config = dict(
    n_layer=11,
    experts_per_token=2,
    d_shared_expert=0,
    moe_layers=[0, 2, 4, 6, 8, 10],
    normalize_top_k=True,
    vocab_size=21615,
    norm='rmsnorm',
    beta1=0.95,
    grad_clip=1.0,
    seq_len=256,
    train_tokens=425400000,
    dataset='wikipedia_en',
)
Below are experts of layer 8 (counted from 0) of a mixture-of-experts language model. Rows are named router (the router's row for the expert), gate (a neuron's input weights, with its number), up (a neuron's input weights, with its number), down (a neuron's output weights, with its number) and show model dimensions 0-255. Each number is 50 + 12 x the weight over its row's rms, rounded and kept within 0 to 99.
Before each expert's rows: "comes after" lists some tokens at least twice as common just before its tokens as in all text. This comes from a sample of Wikipedia text that the model never trained on. Tokens count by the router's weight.

# expert 1
comes after: " ", "\n", " (", "0", "1", ")\n"
router:33 61 37 54 59 60 45 28 45 35 44 49 45 38 55 40 56 44 43 66 44 26 37 42 56 58 26 17 36 54 53 61 48 45 39 47 42 52 54 57 41 17 46 57 58 67 47 62 44 45 47 45 54 58 68 26 58 52 46 44 74 40 58 50 54 44 45 46 57 63 53 55 65 52 77 27 47 64 48 58 39 41 37 62 39 51 43 54 51 61 53 38 49 62 76 46 61 31 69 41 36 61 52 49 62 67 57 59 75 57 53 53 54 78 33 48 54 73 49 47 40 55 55 28 70 40 55 76 45 36 38 34 50 58 59 47 44 48 58 66 41 51 50 46 36 61 53 54 39 57 44 59 47 56 47 57 42 46 32 30 51 32 48 62 54 32 28 61 53 58 39 56 52 61 47 68 26 56 45 60 52 41 58 51 45 59 68 51 62 41 53 59 21 62 72 58 47 44 38 70 25 51 58 49 51 46 56 45 45 43 45 26 53 33 52 65 75 43 32 32 58 65 47 61 47 67 33 48 29 72 39 23 50 43 38 48 52 47 57 37 49 29 33 40 60 51 62 59 39 62 73 47 54 47 39 70
gate3:69 48 33 40 65 46 63 59 45 67 49 42 69 55 64 42 40 55 41 41 41 45 58 47 51 44 52 25 45 37 63 54 46 37 50 60 38 58 43 80 54 36 62 47 51 61 57 89 58 46 37 50 79 43 51 58 61 50 44 56 56 36 59 66 53 49 43 46 39 51 52 60 32 29 36 43 54 91 29 67 40 48 26 51 71 53 56 53 53 25 30 40 50 46 52 45 59 22 53 48 60 29 64 39 32 65 46 65 47 36 35 72 65 71 55 45 62 45 41 48 38 61 44 57 52 33 44 66 53 46 57 46 57 70 53 70 52 65 68 44 40 38 43 48 47 49 66 63 66 39 39 54 39 57 25 32 52 61 69 53 62 47 59 61 48 57 49 56 57 62 42 38 50 50 55 38 45 47 56 47 44 35 55 55 59 53 32 49 52 56 54 65 49 65 20 57 43 39 57 56 53 52 61 46 46 50 36 69 66 52 66 32 45 11 55 22 40 51 61 40 25 53 59 50 53 45 48 37 70 77 57 66 37 48 51 58 54 59 49 48 45 42 39 39 70 45 45 38 48 58 55 62 49 56 48 57
up3:45 53 51 33 63 33 61 58 56 46 48 59 61 45 28 40 44 59 70 60 43 56 51 52 26 37 76 31 58 32 45 61 58 47 64 41 41 54 43 59 47 40 50 59 56 65 71 44 40 49 55 38 59 53 62 67 57 48 55 46 52 41 47 65 51 56 53 48 44 55 43 65 45 60 48 64 30 79 59 36 66 52 37 33 35 63 51 49 52 33 32 46 56 35 37 56 61 58 71 62 52 37 53 46 49 62 45 31 66 23 44 66 40 54 39 69 53 44 76 36 28 59 47 52 52 67 51 51 49 52 26 38 53 43 22 55 54 71 66 51 50 45 50 45 20 48 30 54 50 62 28 52 58 35 38 42 56 49 55 53 35 37 55 27 55 56 58 63 61 47 47 48 52 41 68 66 58 50 51 71 59 18 50 69 44 56 52 56 68 67 62 47 53 47 39 43 50 65 57 60 58 60 43 49 49 58 52 44 78 51 44 58 66 57 45 37 37 78 61 55 60 62 59 37 74 19 48 60 53 70 54 38 57 70 42 37 41 66 69 64 80 49 43 49 62 23 60 38 52 50 57 43 47 56 43 43
down3:45 56 45 76 43 55 38 60 36 65 56 40 50 36 50 39 61 53 43 50 57 40 48 49 46 40 38 58 49 33 42 60 41 45 24 42 38 54 48 28 38 60 62 31 48 31 43 35 55 57 50 40 45 56 30 36 53 75 44 45 69 64 50 63 50 44 55 37 49 69 68 50 50 31 44 62 65 29 68 40 41 46 44 58 49 44 46 33 32 70 47 56 66 55 60 37 49 57 48 47 57 56 56 50 57 48 56 76 45 61 53 32 29 43 41 46 26 45 45 43 68 59 39 56 34 58 47 51 57 59 48 56 51 52 55 37 70 51 38 53 61 50 43 52 71 60 41 46 59 43 75 38 53 46 60 51 37 58 44 66 47 22 52 68 26 49 57 47 68 51 33 61 37 44 56 39 92 54 42 46 63 34 41 31 61 59 67 48 76 32 63 65 55 54 37 39 78 50 48 53 61 56 42 57 44 60 56 34 48 45 64 40 50 51 47 70 48 70 33 26 37 52 61 52 50 68 44 74 41 39 46 73 42 67 58 33 60 67 33 52 51 66 41 61 55 48 21 71 36 52 53 49 51 65 64 32

# expert 11
comes after: " ", ".", "–", " (", " a", " $"
router:55 52 66 34 34 36 55 51 60 79 51 51 53 46 57 58 54 50 61 35 59 55 52 45 35 45 45 41 43 44 50 57 39 50 46 38 54 66 41 56 44 81 43 38 74 36 40 42 47 36 48 59 59 43 54 28 38 27 37 46 60 36 58 54 60 52 30 40 53 56 41 48 69 55 50 63 35 38 56 45 54 48 61 24 38 54 30 60 43 40 44 35 55 50 46 58 42 40 53 53 52 38 53 24 70 40 69 57 45 74 26 48 50 52 33 50 48 45 37 52 60 40 63 71 35 50 41 58 53 92 48 76 56 55 69 67 53 43 35 46 28 70 46 56 52 65 54 49 67 58 53 62 51 47 47 53 61 44 47 60 40 50 64 58 43 68 69 50 52 34 51 63 59 47 57 55 73 44 55 71 44 48 64 58 60 69 53 52 48 50 49 40 33 28 55 47 48 48 45 76 26 38 73 37 27 55 52 57 46 83 50 52 43 42 52 60 57 47 55 48 54 60 43 40 55 47 44 63 23 57 50 61 58 44 44 47 19 23 35 55 54 67 50 68 63 67 63 61 33 27 32 34 42 56 41 52
gate3:44 61 45 65 59 40 25 51 68 52 60 46 42 56 63 54 64 43 59 73 65 35 53 53 52 46 22 51 62 63 53 55 53 45 54 44 80 44 47 51 43 36 40 71 40 42 63 48 41 44 74 47 44 56 27 41 52 64 61 43 42 49 37 36 49 54 56 61 58 79 62 41 37 54 54 53 41 71 51 36 40 61 37 46 63 38 37 39 50 61 58 44 33 37 36 48 72 57 62 42 45 58 63 51 45 71 37 52 61 54 57 69 41 42 66 56 51 51 49 69 17 41 34 57 46 53 53 50 36 51 48 39 39 50 44 48 45 64 45 55 54 47 64 52 53 56 42 46 48 51 42 46 56 34 61 58 44 41 34 56 36 23 46 53 62 47 67 51 55 52 26 48 33 49 31 51 15 63 57 63 41 52 31 35 57 43 51 62 35 47 49 48 46 42 59 38 87 29 47 41 44 64 51 64 65 35 74 35 38 37 66 67 30 53 37 50 53 39 31 41 61 52 64 58 44 66 50 66 46 62 36 48 41 49 60 38 68 70 73 64 69 22 36 44 52 49 32 45 54 44 54 72 62 50 38 66
up3:60 35 41 68 45 51 60 41 62 37 46 59 39 45 52 64 23 57 66 49 47 43 59 65 55 54 59 49 32 54 45 62 49 30 40 43 46 45 44 47 54 60 56 48 54 72 54 67 41 40 42 60 63 71 57 32 52 74 50 42 43 57 55 58 47 65 64 33 54 62 53 29 43 40 48 68 61 43 58 57 65 46 41 48 54 39 45 42 43 62 40 63 37 42 50 45 51 80 32 43 48 47 39 36 39 43 25 41 33 61 53 29 60 32 64 71 44 67 46 35 55 56 43 54 38 28 40 54 59 51 42 44 66 34 46 36 47 62 22 69 45 45 48 50 37 44 58 40 52 59 44 45 53 57 56 48 48 81 48 58 43 11 47 42 52 11 24 49 53 57 77 41 65 48 61 46 36 44 47 43 52 43 57 61 42 47 30 87 51 47 37 45 61 47 51 50 29 58 31 45 59 38 49 71 34 44 44 51 60 70 42 39 52 59 79 41 55 55 45 47 58 55 32 74 47 64 57 56 34 56 62 51 52 38 36 44 61 69 65 58 50 59 44 55 28 56 70 68 40 35 55 57 45 51 50 37
down3:41 55 62 66 56 52 55 41 45 57 50 20 49 64 51 24 37 57 40 46 53 42 48 59 54 27 64 47 54 49 42 41 38 32 47 53 52 49 48 35 39 36 46 49 65 45 42 62 51 60 58 69 40 45 45 19 26 48 71 63 58 61 40 47 44 53 64 44 78 26 64 49 42 48 44 61 49 73 12 47 40 41 42 50 65 51 49 48 28 54 78 64 65 58 69 47 59 42 38 41 49 50 52 51 43 49 38 47 57 77 46 34 35 42 62 44 55 62 40 43 32 43 52 41 59 46 60 52 50 50 51 39 36 55 39 61 49 44 54 61 50 55 51 54 59 53 43 26 55 79 45 61 60 41 49 49 63 54 31 32 40 52 44 48 42 38 62 63 49 45 43 52 49 40 46 58 54 66 53 64 29 49 28 36 36 38 63 46 24 44 54 70 42 47 41 51 83 50 52 61 13 60 34 44 71 47 52 58 54 30 48 32 53 42 41 56 66 31 63 52 74 44 53 46 30 50 61 51 47 41 34 34 33 38 59 38 54 38 49 42 67 49 61 34 40 57 30 72 64 57 73 64 53 50 57 60

# expert 6
comes after: " |", "|", ";", " /", " October", " May"
router:52 91 46 48 38 50 50 66 38 34 46 52 58 46 50 49 59 53 50 33 62 42 58 52 73 45 45 62 56 66 54 41 46 61 37 61 52 46 48 44 66 57 55 67 50 57 49 46 49 50 38 60 50 56 45 43 46 53 50 65 27 55 37 50 55 62 55 48 50 47 60 74 42 60 45 48 39 27 69 52 56 51 66 36 45 42 58 54 44 37 60 70 48 69 28 48 50 48 41 77 41 44 44 57 53 47 48 31 54 46 52 49 62 40 51 28 37 68 61 46 46 58 39 48 55 46 59 70 56 42 54 71 44 68 25 72 52 58 62 54 69 52 42 40 59 35 47 40 53 50 54 58 55 45 58 47 64 48 48 46 57 40 48 57 41 52 43 52 55 61 69 47 58 58 70 39 52 50 48 25 48 41 29 43 69 24 58 51 49 53 58 60 68 30 25 55 45 52 40 53 99 52 58 69 65 48 50 62 57 41 49 34 45 58 26 54 66 57 46 52 33 36 49 33 52 44 75 57 45 66 47 64 40 60 72 30 37 86 74 67 45 39 43 50 55 59 66 53 79 47 48 65 45 52 66 41
gate2:49 62 37 35 62 27 63 52 49 48 45 65 36 68 82 63 41 59 66 56 62 36 53 36 68 53 57 56 37 58 53 61 52 46 39 78 41 59 39 44 32 60 47 30 29 55 71 60 72 43 71 47 53 56 67 51 50 64 62 53 47 51 57 66 64 46 70 52 46 64 52 48 62 31 45 47 61 48 51 46 73 35 83 37 51 58 65 48 40 50 59 80 38 61 46 31 41 50 33 59 51 76 43 42 44 48 36 47 45 49 48 38 80 47 62 39 22 37 59 56 48 40 46 51 57 57 29 55 52 43 61 63 28 71 32 46 48 55 47 62 48 22 33 52 76 48 55 45 41 33 61 52 66 66 32 35 55 54 71 40 50 48 58 61 53 57 38 37 40 52 69 39 56 46 69 25 41 32 54 60 31 43 36 48 56 51 63 65 35 56 57 76 50 61 31 47 49 57 51 36 55 39 50 53 46 54 53 60 50 57 53 40 64 56 42 22 58 58 51 40 36 61 46 58 49 63 52 46 72 51 63 35 49 66 70 59 48 64 41 46 44 70 53 46 51 56 55 52 54 54 43 65 50 55 66 46
up2:43 66 72 48 38 97 31 31 66 69 52 53 67 19 40 37 57 54 49 49 27 53 33 54 56 58 49 51 56 39 41 55 50 65 59 26 62 64 30 63 65 42 80 60 72 39 61 62 44 57 51 52 43 48 33 55 69 52 57 35 52 47 52 43 65 45 53 49 54 57 19 43 36 69 49 44 49 64 46 41 54 53 52 53 44 36 64 55 47 51 51 43 36 49 61 52 42 64 31 63 52 42 44 28 49 58 51 54 60 34 59 51 45 50 49 71 60 54 43 63 40 53 64 51 50 41 46 61 45 62 52 51 30 73 37 42 42 37 58 35 44 59 46 34 47 42 84 65 48 76 61 44 54 47 39 44 46 31 49 48 53 63 63 47 36 47 66 48 26 62 57 45 24 68 58 58 39 55 47 57 57 54 65 57 41 57 53 47 36 31 53 44 39 48 59 63 67 65 60 56 52 45 71 37 46 60 44 50 69 53 47 67 41 38 51 55 31 64 55 63 56 62 67 38 27 48 48 55 67 52 48 61 43 58 26 32 51 42 36 63 46 54 44 63 50 34 12 48 43 35 55 34 50 54 47 50
down2:59 29 45 45 58 45 45 55 31 56 50 26 51 50 49 64 39 49 24 44 65 49 74 47 38 50 56 46 42 57 62 57 58 51 46 78 37 53 49 55 40 48 49 47 27 59 53 53 48 73 58 24 63 68 68 61 46 62 55 62 51 44 49 57 46 48 66 38 52 43 37 51 36 44 62 55 54 59 55 48 39 34 35 47 59 39 47 36 49 63 18 60 65 51 70 58 52 61 69 60 40 43 50 51 40 51 57 57 58 28 42 37 47 47 48 44 46 49 64 71 57 33 35 57 35 50 38 50 44 52 60 34 43 41 45 59 41 53 51 57 46 50 51 49 49 53 50 55 49 46 26 42 34 60 45 35 70 57 61 67 61 57 57 44 52 58 39 42 45 73 42 48 55 48 20 38 54 50 42 39 74 52 55 66 72 38 61 48 63 52 65 71 71 60 38 55 42 28 44 41 00 46 80 26 58 48 42 35 63 65 58 63 50 59 46 32 55 41 47 51 46 41 44 59 25 50 39 25 68 63 63 57 67 69 32 64 50 31 53 50 47 54 49 55 73 35 50 54 39 31 64 47 51 46 44 43